python train.py --d_model=192 --lr_router=0.00086 --qk_norm=true --parallel_block=false --grad_clip=1.0 --seq_len=1024
Below are experts of layer 4 (counted from 0) of a mixture-of-experts language model. Rows are named gate (a neuron's input weights, with its number), up (a neuron's input weights, with its number) and show model dimensions 0-191. Each number is 128 + 24 x the weight over its row's rms, rounded and kept within 0 to 255.
Before each expert's rows: "mostly gets" lists some tokens that are sent to it at least half of the time; "gets" lists some tokens that make up at least twice as much of what it gets as of all text. This comes from a sample of Wikipedia text that the model never trained on. Tokens count by the router's weight.

# expert 32
mostly gets: "==\n", ".\n\n", "==\n\n", "===\n\n", "===\n", " ==\n"
gets: ".", ",", ".\n\n", "==\n", ".\n", "\n\n"
gate0 [ 99 125  82 109 158 152  91 127  91 105 172 156 156 115 139 148  97 114 177  77 142 139 103 133 192 101 109 148 118 146 129 127 103 154 161 127 129 147 126 140 166 104 150 110 156 136 109 108 135 104 114  93 134 132  94 134 119 147 118 126  84 149 105 101 144 151 123 156 128 130 132 118 111 146 137 131 157 147 103 131 122 135 112  85 162 168 107 140 106 156  92 140 112 131 151 119 147 120 136 119 107  91 116 151 139  58 104 163 131 123 134 143 170 156 133 134 119 150 112  92  89 159 203 146 128 118 167 154 137 117 106 134 123  96 136 114  78 138 165 121 145 104 113 138 109 121 125 122  87  98 157 107 110 136 143 118 112 138 109 103 148 160 114 147 140 144 114  97 138 107  98 155 147 123 103 164 120 141 130 140 147 198 164 129 146 148 117 144 148 123 150 155]
up0 [108 113 129 122 156 146 122 133 132 131  98 101 103 121 150 159 147  97 137 140 130 132 105  69  90 119 121  91 100 156 164 152 119 185  92 113 144 140 164 128 148 115 126 120 118 117 162 115 126 156 160 142 178 158  92 109 134  92 150 128 111 132 103 135 173 153 124 105 147 118 151 159 147 187 117 123 146 131 111 105 125 149  95 159 160 112 106 109 159 157 149 130  89 134 130 122 106 119 123 158 172 144 150 139 174 122 134  91 107 126 120 120 149 162 147 118  99 137 143 126 136 124 144  66 114 116 161 103  96 164 126 117 140  92  81 122 144 169 142 124 117  88 133 122 142 109 154 123 135 109 112 103 141 131 135 115 116 131 134 138  87  70 106 138 180 119 185 135 104  98 142 142 155 134 140 131 127 141 162 125  86  98 127 148 108 104  95  73 148 118 133 135]
gate1 [121 122 123 128 162 124 143 139 126  78 156 125 107  76 117 154 183 158 120 122 104 105 113 168 105 115 165 148 129 146 125 138 154 133 118 122 146 127 174 145 167 154 149 115 122 122 137 152  89 163 162 141 130 110 110 129 154 154 165 117 140 167 127 142 133 146 128 103 125 132  91 130  73 165 167 170 114 142 121 137 111  85 119 141 149 140 149  99 116 108 145 136 124 112 103 126 161 114 151 150 139 170  94 149  80 104 111 134 126 130 121 119 187  87  77 156 139 120 153 118 129 169 114 151 121 122 134 156 104 107 172 113 144 125 142 100 153 128 120 120 109  84  93 100 125 124  95 116 131 141 102 142  91 120 115 124  92  95 116 152 123  98 117  91  59 112 122 102 108 130 145 131 154 157 119  87 111 111 120 122 119 104 100 139 119 142 137 141 132 130 190  88]
up1 [146  78  96 157 161 132 163 108  89 124 122 119 118 150 108 142 127 117 105 143 130 149  77 162 117 124 138 155 142 154 164  98 138 121 118 113  84 129  88 128 148  92 107 152 141 131 111 124 101 107 107 128 106 159 152  88 138 132 132 151 117  95 145  56 128 182 122 117 130 178 113  99 149 165 143 107  97 138 112 159 123 126 152 138 104 142 128 130 135  97 167 123 149 122 111 137 180 130 102 170 150 141 115 147 133 122 115 123 114 116 116 138 120 180 143 143 101 139 142 118 150 108 157 137 118 143  97 143 112 124 105 119 106 160  97 141 177  86 106 151 123 163 108  98 149 155 105 128 138 132 112 149 116 118 140 170 155 118  62 148  99 152 141 114 156 149 118 123 130 122 120 174 123 101 136 136 127  75 131 119 159 136 112 163  79 136 164 151 143 119 176 139]
gate2 [114 156 149 133 142 126 135 115  80 135 156 122 161 105 167 144  88 138 137 115 148 143 179 102 127 145 140 179 124 149 153 137 115 100  93  73 162 133 101 134 173 109 131 106 155  92 154  90 133  99 117 106  93 137  88 120 136 141 115  96 121 119 115 120 119 106  95 133 131  82 130 150 112 126 142 131 105 152  91 113 129 179  80 116 141 116 128 154 168 110  72 144  83 119 118 114 135 148 108 139 169 133 128 106 129  93 139 118 123 143 177 157 144 142 113 142 152 128 124 120  99 109 119 115 121 142 139  72 112 115 142 113 142 168 109 124 108 107 121 130 128  77  96 100 110 136  97 149 122 116 122 119 101 112 141 159 133 113 162 121 111 135 103 154 129  59 123 105 133 131 101 125 139 174 135 113 134 117 136 121 114 151 104 104 117 130 120 157  67  66 152 104]
up2 [123 110  90 118 168 133 129 160 149 140 158 173 130 156 140 111  71 113 143 116 118  92 105 165 115 129 110 132 122 145  91  94 100 165 138 146 145 155 139 118 124 123 182 179 135 127 129 160 138 110 104 101 127 113 103 135 172 130  89  93 151  93 104 119 108 131 132 118 105 124 123 131 136 116 115 135 112 101 147 106 143 139 133 108 125 138 138 150 128 111  81 172 105 106 131  92 131 128 127 120  95 137 128 155 167 125  94 135 146 148  94 151 111 206 121 143 127  91 134 132 151  91 145 155 102 125 192 125 109  97 121 128  88 125 125  80 127 150 130  90 146 144 132 167 109 126 119 129 189 106 121 104 146  94 138 145 141 150 129 117 140 127 108 137 104 154 146 136 170 111 110 117 146 132 111 141  84 136  83 126 159 155 102  85 165 117 135 117  95 128  79 123]
gate3 [130 138 105  95 171 133 134 173 117 111 109 167 107 137 126 149 111  80 145 128 100 125 152 161 144 142 131 162 144  99 143 115 120 127 157 152 160 158 171 146 109 154 113 150 118 134  81  80 126  90  68  86 127 106 142 125 167 120  81 139  89 121 135 139 154 133 152 119  92  77 141 140  98  99 107 136 117  86 120 146 126 106 101 121 126 121 112 180 109 139  98 125  94 149 163 165 160 152 106 131 138 104 102 124 106 102 124 147 105 128 169 145 136 104  94 112 102  98 136 151 131 144 163 149 120 118 120 123 164 130 110 126 150 131 120 109 189 154 141 147 138 174 179 172  97 159 128 129 133 105 129 124 123 172 170 167 141 117 137 118 138 124 139 114 161 115 148 123 153 126 137 138 152 107 109 117 119 163 145 150 129 129  95 113 129 147 127  98 108 138  84 148]
up3 [ 77 114 140 132 116 129 147 111 140 137 122 160 163  96 155  86 136  67 135 151 148 128 125 129  97 119 111 126 139 138 117  86 122 127 132 154 103 124 136  89  97 149 116 154 131 132  94 145 156  93  99  74  95 102 152 114 131 129 102 123 140 123 169 137 134  90 115 158 134 124 140  98 122 165 100 107 160  83 138 136 112 139 153 119 135 134 144  90 105 144 104 127  95  84 121 106 104  76 133 131 122 117  94 182 134 137 134 114  97 113 140 160 126 102 108 116 157 138  97 122 128  92  80 116  82 128 122  96  99 152 156 142 129 104 129  97 151 138 163 138 134  91 127 130 129 137 155 114  97 101 142 100 101 127 135 171 138 126 138  77 121  86 121 136 140  89 104 111 131 119 119 112 102 168 150 154 124 113 109 116 176 169 128 111 165 122 142 115 144 102  59 134]
gate4 [132 132 129  79 114 118  93 167 137 100 131 105 124 164 123 120 186 113 119 116 121 103 122 119 138 110 175 129 104 166 116  93 130 126 123 140 101 121 110 115 115 170 121 127 155 142 174 151  98 144 147 117 194 108 125 121 146  84 119 104 157 145 149 138 159 109 143 165 113 134 124 133 108 154 115 123  79 154 101 155 128 116 144 102 125 110 113 166 200 146 108 100 137 151 135 177 110 132 123 161 120 137 120 129 145 148  95 130  98 138 111  94 129  94 116 137 170 131 143 116 116  97 128  91 112 133 141 106 149 112 123 141 136 179 138 153  88 132 108 147 142 104 142 124  87 153 116 111 140 134  90 189 147 129 170 133  95 109 102 130 102 116 139 170 164 128 102 157 163 131 117 128 105 129 132 113 136 145 151 128 169 131 116 130 136 104 135  90  99  99 142 195]
up4 [ 90 112 122  90 134 142 120 100 116  91 157 163 147 103 156 181 110  69 112  97 104 113 113  93 136 147  93 132  92  96  77 171 118 107 145 137 117  92  95 157 162 134 123 156 141 118 115  70 131 140 116 139 157 169 122 149 135 118 117 139 152 152 119 124 116 117  93  72 142  78  99 113 147 132 112 149 149 128 151 100 117 136 158 171 128 152 119 112 144 133 151 146 117 143 106 104 133 160 117  98 121 110  79 144 113 107 109 160 121 111 110 106 160 157 134 159 122 147 108 138 123 131 127 121 128 152 114 133 144 117 147 141 115 110  94 129 154  92 136 139 142 137 117 145  94 146 189 123 153 137 102 125 160  95  86 130 137 147 141 177 129 162 114 149 131 145  82  93 128 154 144 131 150 153 122 114 148 117  90 138 131 131 135 119 122 146 128 171 150  93  69 127]
gate5 [164 102 130 105 114 145 120 132 107 132 104 125 130 133 151  91 133 104 123 148 134 156 101  97  72 159 132 131 143 138 166 114 130 143 117 134  84 152 120 137 168 110 178 121 138 107  65 128 122 117 129 127 168 131 149 140 122 114 122 148 131 117 104 110 139 133 114 144  86  77 129 139 135 135 111 101 125 134 170 104 168 117 138 104  85 160 179  96 145  99 105 111  99 110 121 101 131 136 100 142 112 106 115 139  95 149  94 116 119 118 111 101 149  91 165 129 150 125  91 138 141 135 123 106 173 116 136 121 131 132 115 154 123 109 131 126 134 117 109 142 130  78 131 154 145 123 129  84  76 109  92 170 142 125 138 100 158 131 171 129 126 165 120  57 150 123 104 115  94 156  94  78 149 181 143 152 123 134 113 107 119 112 117 141  97 128 162 159 134  92 178 122]
up5 [101 173 143 145 103 124 109 119 170 137 134 122 139 112 138 138 113  97 172 128 130  75 119 106  96 135 138 189 129 101 179 139 145 138 141 113 115 159 143 151 137  98 118 112 163 127  96 163 136 148 108 122 122 147 135 122 105 116 130 130 134 117 134 130 161 158 104  96  92 103 138 138 100 112 137 150 146 154 141 140 102 163  77 159 147 149 107 136 124 132 142 162 130 121 106 116 129 164 147 101 150 173 162 113 133 144  72 121 173  84 110 123 138 133  79  94 148 150 160 130 125 113 118 113 133 169 114 116 157 109 132 163  96 119 107 142 118 118 107 116 136 111 137 147 162 108  83 126 125  94 125 125 148  94  99 104 154  91 130 139 123 163 122 120 176 115 112  96 123 109 162  94 121 112 131 135 183 156 109  98 105 101 136 123 139 115 120 117 129  94 215 135]
gate6 [131  89 168 128  89 137 119 117 137 129 140  94 128 153 135 102 115 128 147  94 113 105 149 159 128 130 150 107 136 165 156 130 122 149 108 100  84 170 132 130 184 128 106 117 176 126  93 132 129  94 120 162  82 128 119 122 143 124 123 137  94 121 125 145 140  89 133 113 138 130  97  97 119 164  85  75 134 160 127 168 148 122 175 157 185 121 154 127 124 107 164  92 139 121 157 157 133 128 117 106 144 121 123 101 132 147 121 127 116  99 137 145 132 119 114 195 137 107 138 125 102  79 148 125  93  96 146 139 179 128 131 135 116 106 137 119 133  86 109 203  96 151 100 139  84 159 158 126 133 142 105 126 140 108 111 157 166  92 155 157 115 122 100 111 152 130 119 125 106 104 125 132 154 138 126  98 143  95 150 131 104 112 100  94 110 121 141  98 112 141 142 101]
up6 [133 129  99 131 132 111 117  99 162 125 136  77  82 128 124 157 123 119 123 115 125 138  97 108 145 123 128 137 158 131 136 123 114  94 105 132 150 143 137 104 135 127 141 139 114 144 100 154 154  61 115  99 136  96 139 152 166  85 111 156 133 122 121 109 138 113 118 143 127 149 120 102 129  94 146 111 155 155 131 118 138 186 128 160 169 159 130 138 129 148 121 109 138 131 121  60 166 123 129 130 139 165 129 114 151 127 103 143 105 149 156 100 126 122 101 113 108 152 141 129 182 127 123 147 139 125 146 135  89 136 103 139 131 143  98 169 143 148  64 125 118 108 196  75 106  89 184  94  94 125 158 135 126 128  99 113 127 151 114 120 194 115 163 179 105 130 126 150 136 151 139 107 133 120 103 119 112 149 106 128 102  75 134 142 135 109 136 116 127 148 172 168]
gate7 [169 145 146 105 135  86 119 151 105 100 145 116 151 130 122 143 142 126 165 115 107 119  93 103 119  93 111 105 126 148 146 165 172 140 144 128 118 133 170 138 122 115 131 125 145 126 155 152 172 138  73 112 125 149 102 159 103 103 113 151 101 145 105 119 142 109 173 161 132 112 143 139 113 124 145 166 127  74  92 115 136 123 146 126 148 121 118 142 117 139 143 169 142 124 133 136 151 114 141 119 100  99 123 143 107 155 143 149 132  74 128 118 160 165  88 113 126 120 102 127 133 135 113 109 130 127 164 125 132 132  91 119 120 122 124 146  97 106 117 113 177 142 131 136 107 126  83  80 155 141 133  82  66 116 131 162 152 111 100 131 117 128 162 172 126  86 137 138 154 114 102 147 179 124 167 165 119 139 102 148 127 187 122 125 115 176  85 135  91 192 124 136]
up7 [127  90  97 151 117 157 151 114 120 100  93  76 115 117 126 155 119 114 132 118 130 120 140  96 116  88 147 163 121 129 130 137 160 100 153 136  79 139 123 144 120 142 135 119 129 195 133 130 154 141 141 125  87 111 123  95 127 104 131 133 127 132 108 175 101 128 130  90 145 122  90 169  81 112 119 129  96 147 107 115 141 108 131 123 167 120 112  83 120 117 147 161 154 132 151 142 140 162 176 167 132 128 144 124 126 160  82 117 110 163  98 106 116 148 136 161 122 149 159 138 135 148  91 149 156 145 128  62 152  95  87  84 119 120 127 136  78  88 102 127 108 119 133 106 126 121 125 126 135 114 150 158 147 152 157 146 149  67 118 102 113  89 138 144 128 139 139 149  82 116 124 152 130 128 151  95 149 117 142 136 204 130 131 173 110 128 121 106 128 108 111 126]
gate8 [124 102 116 120 132 155 104 137  97 114 132 149 159  77 135 101 151 143 117 126 123 111 161 111  90 135 129 127 136 109 163  72 128  82 136 147 115 132 141 139  60 121 166 111 151 149 130  92 139 140 135  83 121  91 145  93 140 102 182 136 137 137 153 141 132  90 122 112  93 129 152 120 144 156 135 123 153 105 111  91 185 139 116 163 142 106 147 121 129 128 107 133  96 152 169 129 119 161 121 133 139 162 161 123 108 113 136 152  93 120 107 161 156 100 123 189  95  97 133 129 106 156 129 134 125 104 142 115 123 135 101 121 132 151 111 133 121 129 127 110 133 137 136 125 112 127 184 122 119 121 152  78 129  99 107 164 124 157 132  80 102 120 140 110  92  57 129 126 104 113 106 106 148 141 162 150 123  94 153 126 114 169 126 139 124  55  94 144 132 133 152 143]
up8 [117 119 136 142 126 118 167 161 123 132  99 140 141 119 109 128 131  83 160 147 153 106 162 150 145 158  75 109 124 123 120 177  99  78  96 125 134 102 117 128 143  84 130 134 104 100 140  86 124 154 130 139  79 119  64  85 118 143 129 142 115 104 145 105  91  99 100 113 124 126 118 142 111 134 128 137 117 119 130 157 114 127 142 149 111 134 142 163  91 135 108  99 142 125 140 119 140 150 139 125 108 117 161 103 164 128 164 107 114 144 135 128 125 123 113  89 129 127 143 123 164 128 176 142 123 176  78 136 145 149  84 139 107 157 139 134  80 156 118 179 135  86 126 101 120 125 127 101  89 119 156  96 144 127 117  91  77 134 149  99 138 136 167 102 124 144 136 116 161 127 150 153  79 103 128  85 109  93  77 110 174 113 151 146 112  99 142 137 138 129 162 116]
gate9 [139 114 172 134 138  84 130  73 137 102 137  97 133 102 103 140 136 156 158 128 149 140 112 112 163 119 131 137 122 145 164  79 143 121 155 122 101 102 104 118 139  93 154 153 139 111 153 130  73 101 133 106 134 103 126 107 136 123 137 132 139 131 168 146 152 122 191 142  70 137 122 115 120  94 147 121 123 105 130 171 112 123 187 188 173 141 110 108 153  94 141 129 118 123 107 105 105 118 176 139 134 127 127  65 152 108 159 137 150  76 102 155 146 130 137 160 108 157 176 109 153 146 143 116 110 141 187 145  95 146 142 127 130 112 147 133 119  90 126 123 129 147  99 112  80 121 131 121 119  99 145 142 121 139 179 122 150 111 139 152 138 125 108 131 144 125 170 133 113 143 154  70 140 146 115 129 128 117 160  95 132 122 127  98 129 150 105 123 129 142  98 149]
up9 [105 138 126 105 129  93 112 127 144 110 103 167 115 138 121 116  92  86 113 153  96 134 126 143 106 133 122 170 112 127 107 115 118 133 136 136 107 123 182 136 147 118 134 156 151  70 123 156 120 107 141 130 161 123 113 148 120 133 138 114 103 119 140 164 143 120 140 152 146 126  97  96 130  93  96 164 129 107 122  86 104 125 108 121 116 121 117 167 141 111 153  99 124 111 119 106 152 157 179 148  79 107 108 175  89 111 113 156  97 126 175 116 162 172 113 105 149 158 128  99 158 125  76 106 108 111 139 162 163 114 123  91 128 149  72 125 139 144 109 126 114 157 154 133 150 159 116 164 140  98  70 148 134 131 132 113 147 126  79 142 142 134 131 123 133 115 113 160 105 115 151 129  80 124  84 113 115 200 121  81 104 133 144 136 115 129 111 116  92 124 158 104]
gate10 [131 126  81 101 188 138 134 138 145 128 176 115 112 113 169 140 162 167 168 123 134 136 121 121  97 126 145 129 102 103 141 142 111 134 115 115 165 115 114 131 145 150 141 142 114 154 109 100 118 116  99 121 122 105 158 139 114 148 161  93 128 129  94 146 148 160 115 154 148 177 109 163 134 118 133 111 110 110  99 175 147 147 130  95 126 153 107 143 177 134  38  87 100 130 108  88 147 122 135 124 142 106 133 159 129 122 109 128  99 113 113  86 103 119 151 144 142 140 168 131 122 139 126 125  79 165 118 157  68 122 156 130 100 122 118 132 153 133 149 112 129 133 115 104 106 140 121 117 144 107 111 179 129  87 122 127 177 116 128  81 131 137 116 123 100 104 158  87 148  97 138 116 111 125 123 115 128 103 105 160 120 162 119 133  73 141 100 150 101  97 161 104]
up10 [157  95 136 142 131 126  64 107 113 147  97 133 130 157 142 130 115 151 116 118  89 137  76  99 156  81 120 114 149 135 179 115 140  97 161 168  96 115 128  88 120 137 128 126 137 145 141 131 112 110 187 138 134 129 110 112 117 117 118 170 137 126 149 129  75  98  99 122 107 170 126 146 131 119 141 186  97 142 107 112 121 110  73 122 110 153 156 134 135  80 126 120 106 127 133 102 104 145 123 122 123 110 126 102 149 146 134 173 143 110 184 147 132 174  81 108 127  81 109 105 168 149 137 124 164 131 117 116 148 113  96 136 122 111 135 111 116 139 117 143 148  84 130  82 150 156 115 165  88 128 174 150 103 156 108 141  97 110 114  79 123 119 111 111 118 145 121 141 139 156 132 158 131 108 120 134 132 136 117 118 155  84 149 114 135 145 150 118 186 138 122 111]
gate11 [104 157 130 156 128 162 139 157 146 146 132  99 126 130 113 118 141 137 106 114 127 137 115 108 126 139 107 159 114 155 125 115 109 129 123 130 149 122  80 122 115 142 134 120 112 157  52 143 175 160 153 119 141  92 116 124 117 134 132 119 146 111 134 134 167 150 124 154 107 142 134  94 146  94 124 168 169 123 157 150 160 152  92 113  75 110  95 127 129  88  88 155 109 157 131 118 168 145 124 157  82 160 129 120 113 123 109  94 101  83 110 172 120  88 108 148 102 157 124 119 135 120 142  97 131 146 114 141 124 131 110 115 118  78 155 132 135 137 126 152 161 148 143 100 152 152 122 106 154 122 204  82 135 163 141 139 150  74 111 105 147 157 107  76 102 164 122  72 140  93 131 144  93 138 126 109 150 109 148 124 169 128 105 121 127 117 131 151 115 118 152 117]
up11 [ 33 138 124 129 108 143 131 108  97 141 173 141 148 104 167 124  87 137 120 127 106 129 104 120 124 148  99 149 165 134 128 145 131 137 119 101 110 107 130 134 125 160 147 105 130 139 107  89 129 123 136 133 108 151  80 153 101 149 145 115 138 116 109 144 124 150 148 125 104  93  98  70 142  70  92 120 146 121 135  94 141 142 170 137 142 138 157 159 131 121 148 128  80 158 142 153 103 155 126 137 134 139  99 115 156 129  79 152 169 134 111 168 128 134 133 115 136 163 128 116 104 134 163 146 184 178  96 138 111 110 138 118 140 126 122  90 125 117 128 109  87 112 134 173 137 137 150 109 109 101 137  93 153 102 117 111 138 166 122 137 130  88 124 144 104 131 150 127 115 111 164 122 129 111 195 159 120 157 120 126 162 138 114 113 144 124  99 162  72 142 150 125]
gate12 [ 95 133 104 141 120 133 156 159  93 160 128 156 135 123 150 155 157 131 125 134 128 126 142 145 115 115 119 109 100  87 115 157 167 124 115 143 141 136  99 134  91 141 129 126 111 158 142 127 114 155  76 145 120 121 134 121 114 133 191 116 128  80 159 167 129 142  94 189 161 143 173 127 158 202 156 106 170  71 114 122 112 130 108 109 118 147 112 102 135 160 154 128 117 145 130 127 156  90 144 101  96 139  95 177 128 159  63 131  89 130 127 127 114 122 142 122 144 103 173 140 113 105  82 132 138 161  97 130 104 149 114  94 115 102 156 127 151 122 129 129 112 109 118 138 141 113 137 106 154  97 107  93 117 156 131  92 104 122 141 133 100 118 165 135 158 152 146 141  78 137  87 139 175 126 117 125 131 126 116 119 137  94 109 130 140 135 100 102 136 111 165 131]
up12 [139  82 127 165 147 142  81 116 150 146 159 102 155 141 140 115  95 145 140 144 124 128  98 161 114  99 122 159 115  88 151 112 119 139 144 119 100 117 100 131 150 119 159  49 162 130  67 145 128 123 174 184 119 130 112  89 122 103 173 143 130 164  86  80 109 119 146 112 113 136 135 118 104 142 147 139 142 146 110  96 139 142  96 114 136  97 122 143 138 105 128 120  88 110 120 159 136 127  98 125 143 151 161 112 131  94 143 140  98 120 127 128 121  94 120 119 103 175 128 133 150 119 113 125  91 141 148 141 144  99 122 155 103 150 122  91 132 136 109 110 103 159 194 136 168 111 111 132 109 116 171 147 111 120  69 107 101 105 109 116  88 145 109 128  96 118 139 129 150 104 161 136 102 115 129 105 142  92 139 148 135 131 162 113 170 113 144 102 102 123  99 104]
gate13 [141 117 158 117 146 182 156 139 136 167 106 109 136 115 136 122 107 116 143 105 145  96 128  96 126 129  91  83 136 167 130 154 110 111 158 103 129 133 143 113 120 141 135 116 102 111 121 124 112 152 112 115 112 112 111 140 143 122 158 121 111 101 129 171 107 130 123 142 168 112 164 106 125 142 138 129 108 157 102 143 125 125 197 137 167 146 143 145 109 160  87 152  84 136  88 123 170 131 107 146 107 121 174 155 109 138 149 159 174 128 132 137 102 122 109 130 117 138  91  90 107 116  84 127 154 146 137 137 121 176 174  96 167 159 136 139  86 142 124 118 132 115 149 117 177 131 144 141 102 140 181 123 136 137 138 110 112 114 168 158  86 121 113 142 157  73 115 111 121 141  93 123 101  86 124  66 158 158 131  94  96 175 133 113 132 133 122  96 125 156 132 121]
up13 [107  92 123 141 140 152 113 177 107  78 119 170 110  85 126 104 142  89 178 112 144 125 143 123 174 167  90 153  94 141 149 127 122 131 140 122 151 115 141 160 118 119 146 106 124 107 144  84 153 115 152 103 102 112 107 116 150 100 145 110 132 112 119 180 109 109 136 159 150 126 118 183 122 135 134 137 145 103  92  95  87 133 156 171 142 175 143 164 134 178  65 156 130 150  94 121 143 120 135 160 153 142 125 189 122 120 138 114 157 108 132 116 124 104 105 106 122 146 160 115 104 113 106 111 149 151  93 143 120 122 168 128 111 143 146 124 119  97 132 134 130 130 111 101 174 148 114 156 120 130 122 121 136 106 151 169 136 117 151 166 143 145  87 138 114  83 135 100 126 171 134 138 130 114 110 107 112 162 155  90 129 127 154 102 160 123  92 117 140 136 125  98]
gate14 [105 123 156 119 144 120 120  85 137  80 144 155 124 141 143  95 151 106 169 175  86 125 132 137 108 134 124 127 114 145 163 139 132 102 113 150 140 125 148 125 172 181 120 109 140 140  92 134 129 151 142 105 104 100 157 116 117  79 149 148 143 170 118 127 144 113 114  87 111 124 129 141 126 106 143 112  98 136  48 129  99 117 104 102 120 140 153 102 138 147 112 150 113 113 126 121 122  87 120 119 135 119 126 128 121 111 133 137  88 149 109 167 163 125 139  90 134 163 100  60 167 122  87 144 184 150 106 127 123 106 135 143  99 138 143 107 163 122 147 158 125 138 136 115 153 125 149 113  95  86 152 153 106 118 117 125 108 147 183 128 158 164 154 110 185 115 128 141 130 125 144 126  86 148 162 168 142 150 157 101 132  99 118 127 163 129  81 158 122 115 142 118]
up14 [ 96 108 136 116 124 129 105  89 120 121 167 180 167 156 116 138 112 132 109 142 138 140 146 127 119 124 128 133 148 171 172 118 153  83 102  65 150 138 106 142 151 141  98 141 122 103 140 109 149 106 106 147 106 123 126 158 125 136 129 126 126 143 119 107 129 126 144 119 154 133 146 114 134 120 129 129 117 143 139 117 179  95 106 124  97 132 132 128 138  75 124 125 148  85 112 118  90 121 155 118 100 121 126 115 136 140 168  77 127  75 131 111 153 112 146 128 128 140 113 128 131 136 140 152 158 124 154 107 141 145 126 107 108 165 120  88 159  68  84 117  92 153 168 125 127 186 115 132 170 107 165 135  71 154 152 121 108 129 117  81 120 103 164 111 135 126 140 155 157 141 185 126 103 138 106 141 147  93 135 145  93 127 151 119 157  87 127 123 163 190 108 163]
gate15 [161 109  96  91 141 135 127 149 150 120 127 129 135 144 112 139 153 119 146  99 151 139 109 124 117 102 114 144 122 119 137 143 124 163 124 112 144  93 118 152 133 136 154 134 114 128  72 144 115 132 138 142 116  87  81 111 106  73 149 161 139 139 116 143 130 133 137 133 107 159 125 120 132 134 115 166 118 140 129 173 149 109 171 102  97 107 103 132 127 122 182 135 150 105 132 157  67 101 132 109 130  77 156  96 104 134 161 125 136 138 130 145 198 146  84 136 106  89 103 129 140 118  79 121 130 122 140 160 131  98 120  96 110 165 139  88 107 149 107  89  87 131 113 105 103 137 114 115 180 172 120 151 156 127  80 128 113 158 117  89 130 100 172 114 114 199 137  97 125 143 186 107 136 126 138 112 120 146 148 125 113 131 150 109 115 145 138 139 101 104 136 118]
up15 [133 169 138 113 137 104 105 119 153 146 130 144 115 102 103 120  98 125 118 116 126 126 151 177 149 112 110 103 139 163 135 113 159 126 103  95 102 113 135 139 152 126 165 129 162 126 115  93 108 110 154 129 114 146 123 133 152 104 126 128 121 121 105 159 125 106 119 178 152  91 112 153  95 141 149 127 177 140 196 131  95 118 125  86 154 137 143 154 136 142 156 121 137 128 124 133 142 158  93 115  84 108  90 159 143 104  87 178 126 139 167 141 158 130 117 135 134 111 133 137 131 118 104 133 127 142 132 107 122 110 151 154 104 113  92 115 139 119 117 104 129  99 151 109 106 119 111 129 176 115 154  77 155 118 112 133 126 136 201 139 159 118 121 136 151 114 175 156 152  70 173  91 166 113 139  89 134 160 142 177 173 147 109  63 138 127 124 142 136 126 130 145]
gate16 [168 167 147 129 146  93 100  83 168 143  73 124 171  77 148 126 139 180 165  77 128 131 142 126  67 108 161 176 127 142 138 123 124 104 135 144  85 176 163 139 162 117 123 112 136  80 123  88  93 153 136 132 143 114 123 111 115 117 137 129  81 156 106  88 148 150 126 147 106 136 118 155 139 153 132 148 148 123 133 145 124 168  99 149 141 116 113 103 115 131 121 165 116 131 118 133  97 109 115  93 144 123 113 137 178 119 104 130 129 129 168 145 138 141 125  78 150 165 139 131 133 114 161 141 124 122 104 126  99 130 160 136 122  73 126 156 121 121 120 144  88 126 144 112 124 105 166 137 123 128 134 137 110 140 128 138 127 114 153 152 104 119 121 107 124 103  97 178 160  88 108 143  90 137 112 112 104 179 145 115 122 127  78 130 116 136 141 147 153  91 111 115]
up16 [ 90 107 118  97 139 117 174  80 125 145 112 100 139  79 126 108 146 129 146 126 145 143  95 122  97 102 118 142 116 174  90 125 171  58 123 134 148 182 123 144 152 162 147  93  70 115 109 126  93 137 122 138 148  93 154 122  93  89 117 100  96 124 123 140 147 144 141 137 144 121 138 109 119  99 106  90  96 157 128 117  74 144 137 112  78 109 105 156 127 109 116  79 143 155 134 122 139 135 144 156  98 164 121 127  98 119 121 152 137 116 112 118 107  92 124  96 123 137 113 116 158 103 138 156 149 131 123 115 127 143 164 136 124 154 104 134 181 135 132 149 130 116  91  98 102 129 113 155 113  83 151  88 100 167 100  94 137 116 129 159  93 151 144 142 134 115 124 106 105 156 123 133 109 101 132 102 143 154 120  84 149 108 145  98 134 162 118 114 131  89 118 104]
gate17 [ 80 111 110 140 144 164 131 101 133 148 128 112  91 134  98 167 113 103 157 140  98 105 107 138 103 158 160 169  90 138 150 150 111 114 143 165 141 107 159 124 107 166 124 106 143 136  73 129 120  93 148 117 137 110 134 141 102 144 180 140 150 124 153  91 113 127 141 113 135 130 136 117 142 125 142 136 141 134 124 163 120 123 122 167 148 140 177 109  93 128 173  85 145 113 125 126 155 126 132 117  97 139 138 109 149 154 142 128 150 133 162 202 137 162 123 126 146 125 151 149 122 135 139 100 149 116 113 154  97 130 118 105 157 119 134 170 126 101 130 150 149  96 144 135 205 114 143  90 154 147 120 154  81 124 155 144 150 100 179 143 136 112 124 159 133 131 121 136 136  82 131  92 121 139  94 158 155 108  99  93 124  95  94 128  95  92 147 158 105 165 118 140]
up17 [112 162 157 124  93  93 129 144 108 111 145  77 121 158 143 139  96 119 111 110 143 138 122  95 122 130 166  99 135 153 107 163 115  95  98 112 159 123 123 110 126 116 152 137 164 106  85 112 127 170 115 120 139  98 123 132 123 115 113 118  97 113 112 112 127 111 162 135 143 111 101  96 120 132 132 149 107 164 141 107 136 112 105 106 143 150 154  76 100  85 163 129 137 111 122  98 156 129 129 137  98  95  87  97 133 136 130  99 107 125 111 151 120 121 126 122 138 165 149 144 141 106 116 128 109 150 203 115 147 142 103 135 113 118 145 121 139 100 103 117 121 114 105 156  58 117 140 167 155 143 131 173 129  91 133 165 140 136 109 152 149  94 162 149 120  76 130 124 109 135 143 139 117  83  89 167 114 136 113  85 139 183  65 130 138 119 154  97 136 111 164 102]